python train.py --num_hidden_layers=9 --hidden_size=160 --d_expert=64 --normalize_top_k=false --balance_bias=false --lr_router=0.00177 --beta1=0.9
Below are experts of layer 5 (counted from 0) of a mixture-of-experts language model. Rows are named router (the router's row for the expert) and show model dimensions 0-159. Each number is 128 + 32 x the weight over its row's rms, rounded and kept within 0 to 255.
Before each expert's rows: a language model's description of what the expert responds to; "gets" lists some tokens that make up at least twice as much of what it gets as of all text. This comes from a sample of Wikipedia text that the model never trained on. Tokens count by the router's weight.

# expert 40
Word starts after is
gets: "e", "en", " re", "ra", "man", "t"
router [131 147 111 103  83 140  82 164 146 116 161 129 136 142 137 154  62 167 139  53 112  86 104 151 129 136 198 116 112 129  59 114  86 131 130 125 121  96 165 100 148 157 164 122 101 111 137 131 172 151 139 164 133 133 173 145  99 130  96 159 195 157  77 116  90  67  62 143  99 110 154 173 108 102 144 159 132  89 139  82 166 107 150 105 133 113 166 162 192  75 141 125 155  99 125 148 128 173 183 114 119  88 210 160 127 143 152 110 158  91 194 107 167 182 174 129 136 117 138  77 135 112  95  66 125 110 145 133 139 146 116 168 145 187  62 148 126 123  94 103 123 182  94 174 130 199 142 120 140 153 123 144 158  95 167 154  90 120 119 121]

# expert 38
Mid-word name pieces
gets: "et", "ot", "at", "t", "ke", "it"
router [ 98 109 124 114 164 141  75 103 145 172  74 152 134 185  68 119 113 132 148 150 113  65 176 119 141 143 138 164 131  96 157 171 148  81 116 134 176 182 109  99 148 133 121 142 121 156 149 113 111 198 165  94 164 159 111 105 141  65 134 124 134  71 167 127 168 124 158 182 147 163  90  61 147 197 160 134 159 124 137  76 140 125 106  97 133 128 104 126 120 127  63 116 138 140 127 114  87 109 150 132  63 170 109  86 149 125 150 212  69 129 109 135 178 111  87 142 104  83 123 154  57 147 132 125 143 144 168 120  66 132 108 117 106 105 165 130 158 143 144  47 161 132 112  77 109 125 121 147 111 160 180 116  75 149 152 122 165 166 164  95]

# expert 62
Nationality and article openers
gets: " A", " S", "A", " F", "S", " O"
router [138 157 122 129  94 101 116 129 112 119 134 140 132 130 130 127 165 200  87 133  94 155  62 162 181  90 162 116 204 142 143 117 167 150 125 155 150 172  90  96 148  64 145 100  81  99 175 155 149 127 130 180  93  87  72 163 107 130  94 127  86 108  89 156 106 136 101 188  87 168 172 185 110 141 104 187 116  81  97  94 111 100 142 105 126 161 179 174 157  97 115 164 155 151  67 120 186 104 114  69 120 136 126 137 129 130  93 143 108 166 169 175 178  97 151 114  85  71  73 152 157 133 136 107 132 162  76 134 171 130 109 124 181 157 146  93 111 100  93 183 107 146 162 152 115 131 105  97  97 152 168 159 135 131  75 150 116 107 102 123]

# expert 24
Foreign-word fragments
gets: "er", "h", "k", "z", "g", "ja"
router [ 97  95  70  97 150 143 113  70  90 115 149 145 115  91  70 107  91 126 173 117 132 137 180  91 104 131 198 123 190 157  85 125 136 112 181 115 110 130  98  86 122 196  92 140 179 115  66 186 122 100  81  96  99 127 116 108 173 120 126  99 175 105 105 189 148 123 157 101 130  91 111 172 130 115 126 142 103 127 134 171 150 114  68 169 116 103 156 182 140 170 101 143  94 129  87 146  91 100 146 137  94 168 118  97  93  83  71 200 121 124 137  89 129  78 141 151 158 115 120 125 171 127  99 146 151 137  75  74 158 140 148  39 152 105 169 153 131 101 120 197 140 155 162  94  85 112 141  78 151 119 144 119 146 126 139  99 147 130 104 122]

# expert 3
Place and institution names
gets: " the", " in", " of", " North", " to", " under"
router [116  89 108 187  91 135 139 182 146 111 169 166 115 125 153 115 140  95 175 142 109 188 129 107 109 158 148 117  80 105 113  86 152 106 135 146  73 136 123 119 175 119 155 159 125 178 133  50  81 123 132 170 158 151 138  91  65 120 104  73 169 125 136  90 100 121 125 117 134  80  85 120  76 142 112 144 109 213 107 117 172 182 154 153 197 159 166 118 113  76 108 133 145 151 153 139 161 145 161 150 141 112 133 107 100  89 171 176 143  82 165 134 149 188 180 165 162  86  98 127 106 149 119  96 142  93 125 219 142 175 130  81 177 148 125 166 113 108 120 149 102 166 113 144 140 119 136 130 141 140  73  91 101 122 121 188  88 164  86 107]

# expert 1
Institution name connectors
gets: " of", " Com", " De", " de", " University", " National"
router [ 88 176 150 149 157 109 110 152  91 135 114  94 128 114 150 177  90  83 126 172  81 120 141 130 100 102 124 182 113 122 179 134 156 113 132 161 103 105  94 153  98  76  80 151 144 137 125 124  75  47 177 152 142  96 114 159 116 119 126 127  83 174  99 145 142 142 116 138 113 100 116 178 108  70 118 119 146 134 135 160 143 201 164 120 138 152  75 131 133 107 109 188 140 104 115  72 164 102 123 149 107  63  97 128 124 192 145  94 185 132 113 201 148 141 103 100  40 147  91 155 104 175 138 137 139 111 138 156 132 120 165  84 162 136 124 119 129 188 128  75 143 155  86 124 161  85 120 114  86  32 100 132 110 115  81 171 138 130 179 113]

# expert 21
Table pipes and name initials
gets: " |", " K", " E", " T", ";", ":"
router [180  97 157 133 143 133 114 151 154 107 148 163 156 110 184 157 132  81 158 133 143 158  71 132 173 143 199 179  98  95 121 113 123 153 183 126 128 138 128 200 119  74 114 110 194  55 122 113 100 188 116 104 182 170 128 118 157 135  75 135 106 132 151 153 170 111  44 139 149 126 165 144  87 160 145 139 129 128 128 160 134 123 131 126  97 133 106 102  94 113  97 171 113 136 158 142 139  97 112 180 117  97 145  98  66 181 108 136 106  75 121 157 131 155 156  93 145 128 183 133 142 121  80  99 145  75 121 149  74  96 188 101 137 108 173  77 175 177 137 138 143 140  63 159 164 105 128 138 108  61 167 137  88 119 138  66  97 112 142 133]

# expert 46
Inner word syllables
gets: "en", "ver", "or", "gen", "ten", "for"
router [141 127 109 130 100 151 139  98 130  98 127  82 105 114  94  94  97 181 121  76 148 185  68 143  70  76 170 139 152  92 120  84 150 106 142 166 117 181 167  85  77 209 154 152  89 147 135 139 147 159 155 169 133 105 175  90  94 141 147 121 178 118 107 101 101 179 113 114 149 104 117 160 139  90 115  98  81 120 146 194 135 116  91 132 120 168 128 153 124 139 130 140 141 102 153  87 126 101 154 190 122 139 195 131 181 141 142  94 147 157 122 100  99 134  53 162 124 199  89  91 133 175 161 121 151 142 107 134 150 117 107 178 134  76 149 148  99  79 147  86  75 135  81  77  70 117 116 135 107 162 142 103 176 143 160 136 127 194 126 104]

# expert 2
Word-start fragments, compounds
gets: " ", " st", " St", " S", " W", " L"
router [147 103 154 113 155 127 141 165 177 138 148  76 115 136 147 118 100  82 137 143 123 128  86  86 124 151 139 141 143 186 116 174 102 116  88 171 139 129 114 174 109  73 140 173 178 108 133 150 138 114 141  56  76 135 138 141 131 134 165 142  90 113 159 111 124 137 153 155 175 143 138  99 114 146  96  96 158 141 171  96 157 136 126 141 110 120 106  73 147 142 207 127 104  96 150 105 105 112  85 161 198  86 116 163 112 153 118 156 119 140  60 176 140 119 127 134 141 151 137 121 157  51 146 117 190 123 191 182 136 180 109  99 144 128 156  99 149 167 146 134 112 129 112 209 132 103 106 136  74  48 150 179  80 144 182  43 162 176 133 143]

# expert 31
Section heading pieces
gets: "e", " Se", "===", "re", "a", " E"
router [142 157 141 167 145 145 144 120  74  83  92 140 125 175 118 155 177 121 186 122 101 100 119 182  97 205 150 140 134 127  59 167 160 173  96 184 154 119  81 166 155  78 160 102 115 106 155 179 174 104 141 144 105 170 165 108 110 115  79 144 155 136 109 161 140 161 154 119  86 122 160 142 149 149 139 135 125 148 140 155  83 180 169 160 101 135 114  77 166 116 147 164 150 111 110 109 160 152 130 156 125 147 121 114 113 143 163  67  75 139 175 192  74 116 142 100 162 100 121  92 148  97 144 112 158 199  86 127 107 127 117  70  85 140 118 169 140 113 124 151 193  44 116  82 102 135 133 115  67 130 112 146  88 107 120  64 145  86 112 118]

# expert 27
Inflections and mid-word o
gets: "s", "ed", "ing", "o", " of", "es"
router [133 166 116 178 139  90 115 105 136 195  75 136  98  89 149 127 131 136 109 174 208 120 107 104  96 157 100  76 171 129 124 180 120 174 162 159  90 115 140 169 182  88 131 107  74 130  91 126 154  93 123  81 147 168  96 126 123 133  69 117  95 102 179  69 178 172 106 135 164 136 160  97 159 138 165  42 187 129 109 169 104 127 121 102 116  91 132  91 147 104  87 174 141 153 199 123 126  93 110 100 146 141 118 153  80 139 144 143 142  98 158 168  86 134 136  80 126 150 113 136 151 129 192 137 115 165 144 190 103 110 129 171 119 151  74 144 107  79  71  80 186 103 125 142 140 136 113 134 156  98 149 136 162  89 149 143 172 112 126 137]

# expert 41
Quoted titles and speech
gets: " \"", " I", "'", " (", " Be", " You"
router [116 125 118 108 106 137  98 110 151 160 137 135 126  70 144 112 127  78 173 117 124 131  86 120 170 133  60 124 107 141 144 104 127  91 196  95 147 127 153 107 106 115 189 128 124  73 157 159 109  85  93 117 180 137 109 122 110 135 126 103  65  96 228 143 128 192 107 151 157 136  71  90  89  76 108 152 110 122 160 102 170 104 106 135 166 157 155 131  98  96 119 142 144 130 153 115 131 149 129 104 137 115 182  84  83 172 147 192 134 148 131 120 164  70 138 132 188 153 136 119 159  50 144  67 165  99 102 153 135  83 141 118 162 137 164 122  92  84  87 100  92 158 101 141 199  95 119 147 141 133 127 108 163 125 131  63 156 162 199  88]

# expert 19
Prepositions after nouns
gets: " of", " to", " for", " f", " by", " that"
router [ 84 124 122 167 133  71 142 173 139 107 100 120 177 138 120 191 169 108 159 157 142 169 144 125 205 159  79 102 183 167 102  97  83 135 176 145 197 155 166 151 152 106 180 143 124 112 163 105 118 160 180 124 143 147 116 108 121 113  90 135 142 167 139 129 147  95 189 140 163 126  86 184 120 128  73  88 128 107 107 139 126  87 116  74 129 104 105 157 146 133 137 145 147 182 151  78 157 141 152  92 108  71 122 144  92 177  86  74 148 154 121 135 108 156 141 116  40 145 119 150  72 169 156 133 156 117  75 138 112 102 118 115 187 129 128 148  69  99 100 144  68 142 127 166 169 124 161  92 172 103  97 139 193 161 164 124 134 140 120 100]

# expert 9
Dates and months
gets: ",", " 19", " 18", " October", " March", " November"
router [ 95 138 135 172 124 146 192 132  86  93 161 154 155 194 144  83 124 194 151  99  86 153 147 160 159 163  73 173 104 177 100  63 134  92 108 122  94  86 123 150 148 111 119  99 113 144  86 123  90 128  94 120  83 124 144 137 108 155  80 112  98 185 145 136  92 144 111 138 148 102 137 161 143 180  36 124 147  80  98 148 125 169 125 131 172 135 183 107  90  95 141 139 155 112 146 111 129 104  97 151 100  97 137  62 108 137 165 138 159  87  76 115 145 137 145 177 149 159 163 178 151 188  78  61 139 184 103 140 124 133 175 145 161 123 116 132  83 132 141 114  86  94 130 104 116 147  83  41 131 119 137 129  74 105 166 110  99 142 108 119]

# expert 10
Sports tables and terms
gets: " |", "'", " team", " (", " 6", " 2"
router [ 99 117  90 168 153 134  59 100 154  86 155 145 143 155 111  94 112 117 110  92  97 129 165 114  93 119 149 167  56 124 130 147 149 166  79  80  90 143 148 110 129  43 155  80 156 135  68 121 134 140 173  90 108  84 114 181 149 128 100  92  78 118 110 182 151 126 113 141 165  81 115  98  95 135 160 128 123  87 149 129 148 107 154 193 154 129 142 159  67  92 101 145 125 158  97 170 144 143 138  69 152 110 121 127  51 118 115 130 179 156 112 125 170 115 144 141 162 126 157 139  74 113 114 104 134 102 170 172  72 102 116 147  96  71 156 142 129 115 128 135 113 122  88 131 199 135 114 144  77 155  54 190 118 128 144 177 190 142  96  98]

# expert 32
Noisy mixed-script text
gets: " in", ",", " A", " The", " a", " U"
router [101 145  77 113 148 144  75 115 117 109 174 164 179 122 131  95 154 150 157 115 151 157 137 110  89 116 133 157  99 162  97 112 113 120  72 120 125 115 121 117 180  97 161 216 117 156  94 138 127 159 130 132 145  73 138 161 153 174  90  97 146 111 128 166  98  99  67 139 178 127 141  43  97  77  81 160  98  91 193  95 188 103 136 157 157 138 107 157 124 117  77 146 175 112 145 160 152 156 118  82 158  94 144 123  85 136 115 100 119 160 116 125 139  97 132 172 131 163  87 171 178 120 126  97 156  82 133 124 103  94 116 110 144 124 155 172 118  96 141 151  61 169 204 133 184 118 111  75 121 182  85 104 121  98 106 196 133 132 110  80]